python train.py --num_hidden_layers=12 --hidden_size=128 --n_experts=128 --experts_per_token=4 --d_expert=32 --d_shared_expert=64 --hidden_act="swiglu" --moe_layers=[0, 1, 2, 3, 4, 5, 6, 7, 8, 9, 10, 11] --router_score="softmax" --normalize_top_k=true --routed_scale=2.5 --balance_loss=0.00014 --balance_bias=true --shared_expert_gate=true --init_std_router=0.0108 --lr_router=0.0011 --vocab_size=1235 --norm="rmsnorm" --norm_eps=1e-05 --tie_word_embeddings=true --optimizer="soap_variant" --learning_rate=0.00478 --beta1=0.95 --beta2=0.95 --max_grad_norm=2.0 --batch_tokens=131072 --max_seq_len=1024 --train_tokens=638300000 --max_steps=4870 --dataset="wikipedia_en"
Below are experts of layer 2 (counted from 0) of a mixture-of-experts language model. Rows are named router (the router's row for the expert) and show model dimensions 0-127. Each number is 500 + 50 x the weight over its row's rms, rounded and kept within 0 to 999. Numbers have three digits each.
After each expert's rows: a language model's description of what the expert responds to; "mostly gets" lists some tokens that are sent to it at least half of the time. This comes from a sample of Wikipedia text that the model never trained on.

# expert 6
router:488546518552583496549522544427401465435456497506457529468497459445487500525589432433521549576447461492583521516521517508605487445570487440508475422479385515518547540446401572464492459501502492453487531479498535463407417514450532532455469482513533546492475480482526525499421473517524538485421436564527511489545449364566507508602595493447477654504570454524482494532422526529567447433524
What it handles: Final vowel pieces like a, i, o, ia, ica ending names and place words, often in lists: Kampala, Khanna, America, area.
mostly gets: "a", "i", "ica", "ae", "ia", "ai"

# expert 62
router:545498509442475537471433582560510549493435498467544395495477463525550479460607509502520478458459461464504584421506543561502528437537569618542522554595386460480475522490533506488443508459627570496494580517457483501388460544601534492524513472490579479460497532492464548513499450509387489584493437536475501481442488494500422513449579545448541602553551546495493490483500501461431391534583
What it handles: Letter j, ar pieces and lead bytes of accented letters in Slavic, Nordic, Chinese names, such as Stojanović, Zhejiang, Vittsjö, adjacent.
mostly gets: "j", "ar", " j", "ars", " J", "q"

# expert 29
router:590496479595534495506447441541409574550486474556499501526447541484484525517594673525430451514506413522476481451515492491443494539548533444519526502483416536540525549481514432538546562434510452482429394589507509468485445508468494443489554474497614446478630500480452539507510512500500536547545557506487526465545518402532532375629479454595536443552459570512518525501475506507484554513496
What it handles: Word-final -or, -ors, -ess, -ect, -ident pieces and percent signs, such as Author, Honorary, identity, Vickers, effect.
mostly gets: "or", "%", "ess", "ect", "ors", "ident"

# expert 58
router:498456433552461464384588434489459459407541463472488586545457546489402516479514507444585472518519477452472489498544525556458467546510535424495423605537406484597495536460490448555453443471545614419503451488624521464466464459487491462511538534510523505508522489442494462410513504535535416427507521549524551468403487511459570442483557576541425450423467518468557537384458463516457501507479
What it handles: Middle pieces of names and rare words following an opening letter, such as Byz-ant-ium, H-orm-uz, coll-ab-orations, inf-ant-ry, L-ond-on.
mostly gets: "ant", "orm", "ob", "amp", "ab", "rist"

# expert 18
router:590528527540540441472519444472550436432476393486564530529446504568410478546572526433473533632472468497451504439414577655516445466519523506497420491470476529511520530491535540536506431538594523467511585455469466479461522522454565503509533547440502561612539492444471558450559380512449571450492561550536513471423464468514542549448485518532474492481460568504512524553509467567445483445412
What it handles: Inner or ending word pieces like p, ial, ical, at, ant after a stem: taxpayers, Philippines, official, platforms, Everest.
mostly gets: "ial", "ical", "rop", "p", "ican", "rat"

# expert 42
router:388537531492508527496521391499512400518562498472560443549468508489534484423532439509471528526545552500432486398553456547482551516573565566478372458535464513537571496464493504582484512557642433451525482423538547544528401491506511508464507491495556506561530486416481515478498545514563474432525572481612473467627509485542540411421517542497534490511537484543420506509427546525518563516408
What it handles: Inner pieces like ot, ic, ric, og after a first letter, often in names and tables: votes, Eric, Licinius, Mexico.
mostly gets: "ot", "ic", "ric", "anc", "oss", "ican"

# expert 38
router:580532467485487454561411497484496539549484529533456576467444475506444506505425476510569471526527487527373506536521535467446553510524468571476430454531479431491470583454529452553507383573538485524516493441474483568507428404483545528474536520519487468546599546504528455551532508534484415536545457451453539433449581561473430579448619529428528478424530503545491547500543564616540383538428
What it handles: Letter w (word-initial or inside compounds), qu, u and ri pieces, as in rightwise, paywalls, noblewoman, few, appropriate.
mostly gets: " w", "w", "ri", " W", "qu", "ew"

# expert 30
router:514445500488429428592519508460477415451569506439474404453566453626523528388402481502504460592529476524486463541483523465520471530532481503503552542479449537461611510524560449471509503502482400509529592460546543536519610527497568592508471562497491483497537512549637498554418532472500502477542552448571481513449469553432519536471570485465491445406572561435521468507438463468479467587502
What it handles: Pieces with y, ly, he, ou inside or ending words, often names: Clyde, Olympiacos, extremely, Lubetzky, Ashby, the.
mostly gets: "ly", "ou", "y", "he", " y", "by"

# expert 52
router:556444571412449528454495534464565484482459494553465475451508501563564508543455560546440521475481509529522533526523479465451483553458545532490440412573546489475580566529585375453417577477500609542569515559582512520580504502501598489442550469538502526463519591448412427512452521515539502492556523520413516510527433429495490468510472502569469450418456480532530460379484543412495555565403
What it handles: First pieces of capitalized names and words after a table bar, comma or the: War-wickshire, Am, New, Mar, A, O.
mostly gets: " O", " Mar", " U", " Al", " New", " ar"

# expert 39
router:543532566504474497475569512434519546576509480403526418491426515556497524450515527587448470479443537515568444464410584501543531446536499468558535458516551553431468413564501526539549468552423447576514447502524571545570466555547500473528507427443446557536563565472435401561605526571568488496485539474567546564471546461442423545485431581451436571550493571519491556520529528556495429481535
What it handles: Short number tokens, especially single digits, starting list lines or table values and measurements, like 4: Natick, 6 ft, 0.0.
mostly gets: "10", "1", "5", "28", "2", "27"

# expert 1
router:557528511415465527518362505535539438464568458560451490514477510596444486510598500558433488510501515549494511508512484575479575556603426520430474585504484554525486514546549508456442456459562556457450501461552512391486487470563503512438501516446480543531590509480563449515424493401530518504544477524481526455463547544533429467424433498451453534357579446482465492485393459557542582528556
What it handles: Short vowel-plus-consonant pieces inside words after a stem, such as hosp-it-al, comm-it-ted, hot-el, grad-ual.
mostly gets: "it", "il", "ol", "rit", "ig", "ul"

# expert 51
router:493409501449556473480492476606559534528507558541541557484430463411451484468532502559562400512528440450489509458538446438515473510495565473480534550574441481501432498472396555490446549553540431530462552453571580436478509490458381501529480487427496500467470490647577553513453513447574523545495453521510401462523556568580555570525494507481424440504497508486544473528389455581485462570490
What it handles: Word-final or middle syllables en, an, ine, ople after an initial consonant, as in seven, genus, Gardenia, nine, People.
mostly gets: "en", "ren", " team", " man", "ens", "ople"

# expert 22
router:444446433466547488481410464491552600392565451522610472512568476484564502448492466498432374610560505513503481436454418549566466454483462526484437456521502475497462528487511392446468476510478476465481505436495475510553475482483434435492463523578524523454513464460433558464536465496588533617469526598523558464525450508528511411418461483481512459489558521491519491590526452615407487557462
What it handles: The suffix ing in words and names (Helsingborg, teaching, winning), plus prepositions of, at, by, with, during after nouns.
mostly gets: " of", "ing", " at", "uring", "ating", " during"

# expert 26
router:429477554410469500560476495489483401517449528471458500548595434435520480389453446440599439450454541484527558434553541481521528442501486485487555383558445512438476418471453451430506455510526481501439584502554543453484515545475560487461504569523500442455452578413428404514487545513406498556516460579525510487456488457567536478521498418437502531493535530445593411430529439517539423538505
What it handles: Vowel fragments like o, a, ra, ou, á inside personal and place names, often accented, such as Israel, Hoad, Zápolya, Giroux.
mostly gets: "ra", "á", "o", " Jo", "ou", "to"

# expert 25
router:452492517452466488489569505466476606473503483411525521555552503568519539387529492468467528529411575450540495532488601445495504460481472494450548447511524547361433501516451413442466457512459548514514489505440453553555543533442507553501523450473470588606537531496403426525519544537515442485502416507444548451457503492554524525533513453434589662558547463489452589490429447471544505568510
What it handles: Digits in scores, dates and tables, plus capital letters inside acronyms and all-caps names, such as 1-0, ARIA, COA.
mostly gets: "A", " A", "6", "7", "8", "5"

# expert 56
router:517552472567560426435490467557460427361535485387442535542482479616427477529410549486495543508505531469469462491439498418515458487468415512537449429458538525489557466497435492463539529437527439441477468465548504494492427483456551474449523486394516470552495583486441456393521407512616530495517543519488428575529533517520448470548514502530562482509476521468557539571504430430384502427534
What it handles: Noun endings like ation, ion, ity, ment, us, ics completing words such as vacation, Election, Genus, environment.
mostly gets: "ation", "ion", "ity", "ment", "ions", "ations"

# expert 37
router:578465482440491516555429506455500520500437482477504467565563510618524507525462427409486462491487546579469454557501466621414547568476487493462516501480517502563426495519558512594526481523483490547479466442392481415439504454508453584525424525398621524561454474481461493566545464484487460555531485444439490532557451427545514515560520491481504453568463455537567489540511602466602377484458
What it handles: Articles and possessive determiners before a noun, mostly the, a, an, his, its, their, often after of or in.
mostly gets: " the", " a", " The", " an", " his", "The"

# expert 13
router:547523474445529539468445478457503590523608455534484443392549490473484515512482425481587498479520486436529466482429476509564478547491558515401521525493443511582622402477453477566507451358497456455467588546534551449470457451461434520499463483470518571495475427513551472472472544538496472623566587577499473472446440526558467511547529499462553478535437522503492492443428508547466584614535
What it handles: Endings of place, nationality and personal names, mostly -an and -ian, such as Sudan, Syrian, Brian, van.
mostly gets: "an", " United", "ian", " German", "ann", " American"

# expert 15
router:487556489462521510498444491491451530561586506402480500516523502506589464458514485577472544477480536481506550526524482480470468481526482415472437577531541355374439412497541513561597524564486366517498469529503486531461553511426549440450459490504461473469503430522554469585500596485473455469549546488485456562521466507569474519520455470451437487505544466541503422333469490460460552632533
What it handles: Short middle pieces of words after an initial letter, often foreign names, like un in Wunghnu, ro in Negro, ay in way.
mostly gets: "un", "ron", "omen", "ro", "iver", " Un"

# expert 55
router:424459562567504484610496457492390499530577478469476492488550489601500465456515523533490472517508525499441467547561522447489442531488409500536522489438395493423555474421482508526434516428529424452553568480548491570496588521481407629486442557534461398476515534618518586508463540475509509454547547432471523481509420495552476435588552502441567520460539554507550568524432507547439530449512
What it handles: Word-final -y and noun suffixes like -ry, -ies, -ment, in Powys, party, policy, plus dashes in year ranges like 1911–12.
mostly gets: "y", "ry", "ies", "ment", "my", "eam"

# expert 16
router:536555393471482510492415364566536488524450533523493545472520540478434491511506536456475531392492490588443485572478543520462430547501469448517411590479518461561448547496499511527477516603453477435530499517524462517615394523558539479587393548515487493558478493548527494513465471559452543463505550497465506493489539412386495445539462544601542503523429491487453455432448607527525571421525
What it handles: Opening pieces of lowercase words after articles or verbs, such as reg-ion, s-ituation, part-icular, ex-, un-, r-ank.
mostly gets: " r", " s", " ex", " h", " un", " part"

# expert 17
router:503536532494502495456602491628502586565486495535475411523465518465502495533621541553523565425471541549374521552473547544472488567543468536518497484485459526527564522469439564513529536507474371462382594473505481494443555506549499476457451561541525535556514520471519487497448510416566591485545496590521549492571416506536453498516462404536506574453554547471461561510557469490523367539498
What it handles: Word-final pieces like -es, -os, -s and media nouns such as film, album and series, as in singles, deposit, Browns.
mostly gets: "os", " film", "es", "ames", " series", "osition"

# expert 36
router:552543512494427434547522468548566430463467467571474577464582504487547524493427420445524488504576445502479433514472573421571477464468569525517492577563527488562562422526541458531488570572543467505478458533504504572544466514477503558482483603490472593501447570525553516510408464476505461415533412573465417588586451586450411509521519502483514447482481550379513585529504510542516456441438
What it handles: Verbs was, is, are, were, had, be, also after subjects like it or which, plus adverb endings like initially.
mostly gets: " was", " is", " also", " not", " are", " had"

# expert 41
router:511437545583534473418535558445484441491549550492518522531411459457533481442470507499512467456529479479445512539450531519565501483545425620549517494522551480427481419555432512507521422488472399422416498600426585485502473483618478497511488437494594482493489537533484492568481511555537453532526496504532495576449550514393434461468532590513569531449385486525526458560530497471537344551499
What it handles: Pieces with k or K inside names and words, plus ord in according, such as Siskiyou, Reckless, Kelloway, kg.
mostly gets: "k", " K", "K", "ord", " k", "ik"

# expert 48
router:475392468449536452413486506515486460524513473440517442405431524510408465551474528464513540432545464540533519463585507573449491528545502470416489496508499451501589508521480426491534516546523478568521521496400504496549477541519606430558569606341588419447505464431526416449487507450513474547458547519542527508501508534531433532425471535595528451551494551451450486368533483538465456471534
What it handles: Word pieces right after an opening d, D or R, such as ag, anc, irect, iet: dagger, dancing, Disney, diet, district.
mostly gets: "irect", "ourn", "ag", "istrict", " do", " stud"

# expert 34
router:487385522497471524522448560453516525444471509510455596450570491454468530498471496577459475539498414571427468468589472555458465463490579586513511514439510456540460523514564519492565578542459382536481404454491461583452492536470486492401485436499457524572533492485575573531476571474458505538491496405396467511500517509401413529510521503604536540553589537535431428564486515452453498473585
What it handles: Commas and conjunctions joining list items or clauses: and, or, as (as well as), but, while, who.
mostly gets: " and", " as", " but", " or", " &", " while"

# expert 49
router:483486549517439514481477447571551501493490489523521560488506549588524481509443570541512490518579472559487452513484522520567517515479622481568502571515558463476478426585541519467504507512577432461386421544546467503584484396474454555389484433539449581528464531455487568487476464428480492403471504476520514504606456584552492428544553529569592450464436501433492500393484508538531389439538
What it handles: Linking and auxiliary verbs such as was, is, were, had, been, plus the piece -et in centimetres, Street, Meeting.
mostly gets: " was", " is", " are", " had", " be", " were"

# expert 20
router:439473508450542556566457529571453589391449546558526499516512492456460488522499491511418519455540528498522475560551611480493426477492447453545547392482513532566461411438495498427524555472498487539470527514593475534521607514526445545448485470501566556493469458462463493432467528530524433404475435502425367501458518502491531526499512409423556520388504404454439588493535420458475541481425
What it handles: Sentence-final periods, commas, closing quotes and heading-closing == marks, especially quote endings like year" and See also==.
mostly gets: ".\n\n", "==\n\n", "==\n", "===\n", " ==\n", "===\n\n"

# expert 23
router:567490537463493574504525513527501499528458574505588489483513577439449514468503502531454528531480505501545598556509445462458549586524548459455549399606502380480449591468495480489544448491457517475444410501408509519390544544546572536521516501563479440602452516449536496476469465526557481440486604417522560483516532426352548531481528556493470501583491446491448411505527564515515536430541
What it handles: Word-initial pieces f, v, g and prefixes re-, ev-, def- after an article or prefix, such as previous, football, government, retirement.
mostly gets: " F", "f", " f", " g", "v", "ev"

# expert 14
router:444539576571546492352399489461534532532525483505503464436466434513479488501577480467554475531532477446361494519486503519510469523524362550577496528607422489541490457527517560522520418536478446428417554597473514594451467433508506488517496477544646506462424519484553476540403455491496473538612479533505477552502530473502469550484568605500465483521547498528504586480530483506473486502540
What it handles: Word-internal k, ak, ik, uk, sh pieces, often in foreign names (Shekki, Pauk-kaung, Okkoota) and in asking/asked.
mostly gets: "k", "ks", "uk", "sh", "ak", "ik"

# expert 4
router:414579498487520469505483473480517584488504508448480543515506456553500498512459525463536523460424573506464543459573571451638420451474495395496574446576507467556518544483550596487430497504444533420532528490515555525423561515442434613536479488478484604475491546512509458416530431536564481488508506489421479533444490527558585466533643599486429555447499529530527505483545464379498493461509
What it handles: Final pieces of country and place names like Nether-land-s, Nor-way, United States, plus second digit pairs of years and times (20-06, 12:00).
mostly gets: "land", " States", " German", "stem", "ampionship", " York"

# expert 61
router:565488437481494471575581501507460478456536495424578405388422520480498522572500475421507477489554518494569507497505589485528536495561531468513469344569572514491508512535518540478474476558481590580543408456441495551470411407599484462564521544546514418517502546554455507553521433517563457440493443555606535477546500500396539494517482523501407507516538485420564508523486575468482481559464
What it handles: Single-letter word starts b, g, r, T, mostly after pipes in tables, such as gold medal, Basket, bronze, belonged.
mostly gets: " B", " b", " r", " g", " G", " sc"

# expert 10
router:473506472464473515586497527462380458440550491424462510504518556514564517571484409426590501472496480431510460491481551552469464512474580515444546484532504530526604519482490599483527453541452447520527571480487512437536459459552604476446479512551517433461489526518523411635527414541573468560571448537435501476434519577454527491409457523508458472479505523413466491359488569438447521560557
What it handles: Single capital letters T, J, K, Y, Z opening a word, and the piece right after them, as in T-ok-yo, T-ax-i, To.
mostly gets: " T", " Y", " J", " K", " Z", " Jo"

# expert 19
router:483497364577490448420633492550429485471575499564414513586417482484535476446431543408432536486539472485461507541602477535527416478524439448548524460563550551381535512531555573478440522487520503539479491543470560511415524516576456540505446551491507463511565476570436534480410452477555517420474495490546510542437523549492439456449496423493543485477458530493435490440510490545574495596497
What it handles: Word-internal syllables like -and, -ard, -old, -oup, -op, as in Uganda, propaganda, households, group, boardings.
mostly gets: "and", "ard", "old", "oup", " team", " play"

# expert 43
router:465537458461451469419475529518464431534487494428520421478567523513594467478518522581495402479460536495489485503590491492555438498475522621467584421510526476395476490503435429489482530469608507478453466616506466446444494538414471474546515443452473425454459427547491532476620499486582490497426487556483528511510523460498506566478519561482582573581455529416511562471398511460600544500548
What it handles: Accented letters and their byte pieces in French names, such as Jumièges, Chaumière, plus inner syllables like -our, -oun, -ide.
mostly gets: "ae", "use", "ide", "ade", "aid", "ode"

# expert 32
router:425587535431588542399476451498502447501547513577515436594392504518520508432398523495548489546413471480488467494435492479524450482475386485502552501497536460466546559472473419481503489421534536556443583589426498545513496487505565522460480495483507448503539473442506496443542456526505468437528502492451522540432410500522587495486469551467477490523419476482544357374508512587423540595484
What it handles: Mid-word pieces such as ov, ow, ap, ab, ur, ain after a first letter, as in Sovereign, removable, below, Jainism.
mostly gets: "ap", "ov", "ow", "ab", "ud", "over"

# expert 7
router:482515407511580521522438523524543491500498516470551486415428496449473504480595507541483518565528407572494492381566469552465389501455514554487431509490523464452441493528555469406523546529474510567497508495458524432516408458572478489553456505551596560532450433550456495579517588551489476487400461519604465528580543476488458458500604407536453493537460576478544580525500566590493436538521
What it handles: Single-letter word starts, mostly d, m, D, M, s, beginning words like days, district, died, match, survey.
mostly gets: " m", " d", " D", " mon", " s", " de"

# expert 59
router:531561469587472500446554445478487448537472494471466587507461490514500526504529546498437509419521487510542531413531484520474561625455525470404413472530510517508560378574483475464550417572506516516428545573474523478523534451522601481532537465494560468550484543465490447472493517555377451447496554498555500431436499507485613488565579464607458498500484584504449426403483467503392421490461
What it handles: Word-internal pieces after an initial M or other consonant, such as ass in Massachusetts, Cl, Comp, act, ollow.
mostly gets: " Comp", " Cl", "ass", "cl", " cl", "ollow"

# expert 21
router:511557462577509551528395526547462543602534465389605567508437470529482484583543516496459499529492509587470538471503447572537544455457524603503500551558541542518461443521518457543526429461538451483542446507502474519499572475510639469413386593533400506505538506412530422460455445431452533527450427429520458472628508462484494440466506469496475538479544475462475446541469488515476443527528
What it handles: Word-internal t and similar consonant pieces such as pt, ft, att, as in faint, extended, obtain, twice.
mostly gets: "t", "pt", "ft", "att", "ont", " art"

# expert 31
router:570421544502529564498583440651517519516447529558475462506469546441522524471458494470503514421446589510464575390495486535427543501493503529489475581549522474554443537528524486457494487510502540375533489527438515408498516378531484508564384600496530612482450452480531545429445409534531523526496547504538456491464488481450501558418479599570524445472473505488531522558464569557495432457473
What it handles: Opening pieces of ordinary words after articles or verbs, such as n(ations), f(inding), b(oth), plus first, second, most.
mostly gets: " n", " v", " first", " Ind", " pl", " gr"

# expert 40
router:533463492445563499465491523423484397498544551518502391570434507490562499391476510556500438559470450526557461545511506531513515487573488592443448543464521484458498471522448409431542549522449457508454493515489541437476451539623574459552501483493500515544616439572504428533567563524540393483550507572466511471447506454450473438491455539596564567417469498441465422491461474542570444576557
What it handles: Word-internal pieces after an opening consonant, chiefly S-ir in titled names, also s-old, s-u-ffered, s-ame, s-ec-ond.
mostly gets: " sup", " bec", "im", " so", "oun", "ince"

# expert 27
router:535498527504566541507483523527530511529478509525447443522492512480502506514480458464498439410547436555513533457406635440504509460455582459552435436479471497499539535492463467576515556549468442520485450485504497478474556505431534566536528595537586517517505547575440555580613401517425429546488452576627515606464525546496473461483477603521498637481590431434469521474559461509506451537496
What it handles: Row-closing pipes with line breaks, markdown header rules like |---|---|, closing parentheses and heading ends, plus occasional were.
mostly gets: " |\n", ")\n", "\n", "|---|---|---|---", "|\n", "|---|---"

# expert 44
router:544428433496473455481513377532519570453473420416493566509499528480495491486462523459511504521520529536535472474529573532525464477484489565444523459455523444506409561405513554592454498492539526370483452508571518510401556499413451507484499514411470615537480475539420567445531411509563587445492499550482441490458490518483557507515509568510446491454404449511484603500373505431516570496421
What it handles: Suffixes ending adjectives and possessives such as ical, ional, ial, able, ious and 's, as in constitutional, Nautical, epithelial.
mostly gets: "ical", "ious", " new", "'s", "ional", " National"

# expert 28
router:526544490545465524527490486491537610508469499541572494570414559468454489506510535533483529446375504564524451544486460445489456462534445430505489407466367515545478519544516526450521532433501505406538459483478459525482416501421515475475508526507425471477456395537539402541421453515550472595466484415550480509500405536568460407464451458471579632451548440509591502503498493426530492446550
What it handles: Full stops, colons, semicolons, question marks ending sentences or abbreviations (Rd., Ltd.), colons after labels like Website:, and decimal points.
mostly gets: ".", ").", ":", "?", ".\n\n", ".\""

# expert 57
router:569424546451543340568499524441583467413507506480456470443467505558492480414518519461516537499494518435434505514430618516570383485492518504523513463518482527526565424493459552427506531439448527422533604490601533524455434536468495530496457486474504511475504537547418499531484479433437499532536524549512530477454386503479490550443562509421465587496449519471528446523344469520550538524451
What it handles: Endings completing place, nationality and proper names, such as ey in Jersey, ish in British, man in Norman, ia, ian.
mostly gets: "che", "her", "ican", "ia", "merican", "ball"

# expert 35
router:465422500530482513551392529476517481492482518475443562521537462428479516479447490624457517538503387531501481449586454443517537494504515624527548405482487481509489535538510553527563498543448465478525486474489463537401463552417435535449500441516422403583556584477433548519571468443631496517421489436565501434454432569452487469571516579519538515529465510561421450528476496421517513543450
What it handles: Commas, and, ampersands, semicolons and table pipes joining list items, author names and citations, as in Winterbottom & Hoese.
mostly gets: " and", " &", ");", " but", ";", ","

# expert 53
router:423519508458433546498441564480407531460516546500624441438446554553485518431504508523493417439436520374527577407469512535483447562481463464516545409573528509520563475494535560501476502494464401528507581474453477513568491507521416471572589614520471546504603524497546564580533456523481446465487482483425520558494527574540481493562468449441533612514472477517588434531524537494512554456495
What it handles: Two-digit number pieces, mostly the century part 19, 20, 18 starting a year in dates and ranges, such as 1977, 2017.
mostly gets: "19", "20", "18", "17", "15", "16"

# expert 24
router:542456505491498477496542468533420477442508504488498451531541466486560476473461498593534530469474541467523509555476524468522418488440508581543486469488368527503612575552452489494549537483545394493367500570587498498626512483453503462538507460387484514505512477465543473460569474436519594615429387528484483562549546450496499480502499499504621477457425455411505561558518482553558537427478
What it handles: Word-final suffixes such as es, ates, ations, ents, ts, ing completing nouns and verbs: graduates, locations, residents, results, featuring.
mostly gets: "ures", "ents", "ters", "|---|---", "ates", "ations"

# expert 63
router:441473475548464540500522461459530429384530528456570542431436545525438495559635415346524538456473525416476514558515463455482528474477558548566392496472518439526508460504415488462594510495508586486529510510503526468544579494539602449513502497404523456522462515534480474576446593430559492485478473402519563484473543398486434417542426509540562512513571493499498472526525454509516504534495
What it handles: The piece c (and ac, uc, C, Con, Sc) starting a word stem, as in superconductivity, pitcher, Academy, and is in syphilis, This.
mostly gets: " C", "c", "ac", "is", "uc", " Con"

# expert 45
router:550546516516517461508445510558467431433612485546472541560502515572482455452560502437535541498515485355483489538545558556542495487551397529457396524533504509511476454562518430569528502397488549558440475472486478502509533419529406485501530467416543476567533521578476515507552456436396539421497526421512536456469551539607426491481510507522483451478469460453437508535366523479569531476390
What it handles: Middle syllables ent, ic, ec, rib, olog after a consonant piece, as in recently, eccentric, described, species, Aztec.
mostly gets: "ent", " cent", "olog", " ag", "rib", " Cent"

# expert 50
router:508372560416497521491514447499541535418525515602522474471487511469557437461502468491441584456490499491516494394572485545551503519465444399485401468478410490467567473525510596501460481580554442456478429599521528478499422492440551544588455474444536514425489482491527585477567610493536524425483504475573501494431565414510488464588471415529576499441474545550505447500476502565546449468504
What it handles: Mid-word in, im, ine, ide pieces, typically after l, as in outlined, declined, within, Milinović, outside.
mostly gets: "in", " min", "ins", "ide", "ine", " being"

# expert 11
router:406416423549493466502553433575509596464555446561573444533490469580445514490604490493537552480511531503401510544452496590543449501502538474427454523446466557550474486468507504571548502478484514539468420470513467429532502529610488511501535480532483619462529437532535556539425438379439498505392483503465514487561393399558500502468525526548503467460536469431456517555537486454432412498462
What it handles: Verb-ending pieces -ed, -ing and -ated completing a split verb stem, such as restricted, passed, competed, having.
mostly gets: "ed", "ated", "ased", "ished", "ted", "hed"

# expert 46
router:504469543470496507504582568470365587575437528402569563482420478418453538470462435405473545450540524435546450513533555494551567491492543532402540445445533534524553510491469450435504508449501532436534537542436428434575533497530457581424543474550475441620452498484432465568481476561530469462459588494490466475511494596520536558470490533455545445416407521562465459529514478467492479539529
What it handles: Lone capital letters starting a heading word or a capital inside compound names and acronyms, as Chelsea-M-usic, Drug-B-ank, P-roduction.
mostly gets: "F", "P", "L", "M", "D", "G"

# expert 12
router:411564579538468563505413537548512596519473499453484542526467480568522541434507546445588509550423517511548515548637602475589450501485476411460563464626552530562463531500549527554458471515520480533508563544491490479533567448462458443530559491509439568522505564488472482412460481536402405463545543542436507539425523522564529439466518503486462591514458569534544541549553531422510507453544
What it handles: Trailing two-digit pieces of years and numbers after 19 or 20, especially in tables and dates: 1989, 2018, 1775.
mostly gets: "98", "77", "88", "91", "99", "89"

# expert 54
router:495453453553608491467439559489523575570445537494619530607507529488479512517571504598528501545472477484449557553489487414498453569474531543494500536578499468416482538418525567431502484490507585470497406535466476571388611541511561575580486505533425499542532482523532564515460451470460529459484582462438479477499502391482551529529465554447450548600492445536537452505536508602489520449455
What it handles: Letter f or ff pieces inside words and final plural s: forfeit, Thoroughfare, chief, former, Goldfields, departments.
mostly gets: "f", "ff", " off", " f", " def", "ons"

# expert 60
router:499483445473548514462426508549518499437579454561550383536562495498578512520483482462497391628458501509484521413472442567597498477463497493498494423526500471483553431521509401430524510496503449537530452482513511498530488533417414498563488522571528462535488526567490459566439428545608428580477558588467512475501426536479532393507586441446505449537562468562484507528504477595461609534512
What it handles: Prepositions, mostly of, joining noun phrases after nouns: Government of India, University of, total of, between, including.
mostly gets: " of", " between", " including", " for", " by", " from"

# expert 5
router:491496404494509530583501488527496434511590507517503487511532617603562523504510484487488497482551434464458566458543479532506403467506449500490579530559461466416515586449503544392523371488495489513563442577430476433471459527501394432488494473525458499420485537553542551487553546557497428527483556432553485472550558484445459564482494583467455536473537426487506414495399543494505558632542
What it handles: Word-internal pieces containing g or short vowel syllables in place names and foreign words, such as Ogden, Calgary, Leipzig, -ang, -ong.
mostly gets: "g", " G", " g", "eng", "ang", " Eng"

# expert 9
router:509507533427515518432572489443479560559507548425533488485504485552570516495505447519501478436416555585561481479455519596533419478519506473565535494462424536448462504514545473520480469527433443452550484526504522573593407506532443634535532462449463552451494495403464450541497410563548449435403552461483519573453560510506544564423418604491437494533528556538452559465572572512414463467509
What it handles: Number tokens, mostly two-digit pieces, that begin a larger figure or fill a table cell, such as 42,000, 4200 m, $21,250.
mostly gets: "32", "34", "31", "28", "38", "42"

# expert 0
router:459437494458450547437460486482508536543528522553581562564546524522506506528525555515457554514425535469402482521515480520447468506451396447437513526479528537469547506524540389435453490563501503506504502449528484514460454525550487523522393448522486580444525528476446516458499468532545506507459490444548563629496445354408548429573437450484426485387477443457434592430516562442527462468389
What it handles: Prepositions like in, on, at, from, over after verbs or nouns, introducing places, dates or situations: in 1974, on a voyage.
mostly gets: " in", " on", " at", " In", " from", "In"

# expert 33
router:392432545455622531491466510491503534476615518538457529476418595434450484497433450525474517509445509455569460470465581530519474569445499523492515553453500553444514531523519437452533573408521555485506412609451535569474563496501453498545525432442525504490585461414563546554492500321482532498553476437547398483473512461490558502544493532527475509529498524515476426537519451574451468421491
What it handles: The word piece er and relatives (ers, ter, ber) inside or ending words, as in artillery, player, lecturer, Tigers.
mostly gets: "ers", "er", "ter", "her", "ber", "mer"

# expert 2
router:550562565414543449562505449584509530455560512478548460566512505492490513566577511468422451479547442560458573550506493486466467499491579534494505437544521501443576573506406513481490522435515489517532538561491485547596410414491584502467524423482528433594482467493509507475517520403446500447403555518444595496576517568391396506591470570515595499411510505467522499529512498563575530519496
What it handles: Short mid-word pieces like ag, id, lect, ug, og after re/se prefixes, as in Reagan, seagull, elect, construction.
mostly gets: "lect", " ag", "ag", " ent", " elect", "ug"

# expert 47
router:502503544585469469594473406419500543569461485590405545504456533468534499565502617568444462420493498456438534601445564550469476488520593447483489529597499413533459444546495564542422394515478527498457554527473485495488523538453580479543461463426550485443474481458515475551494508430511445524493505593575361505523526478427545547483500498413427485435462501548439502438481529470523475513515
What it handles: Single n and -ton, -son, -inn pieces ending names, plus month names such as May, June, as in Roselyn, Southern, Krishna.
mostly gets: "n", " May", "ton", "son", " June", "inn"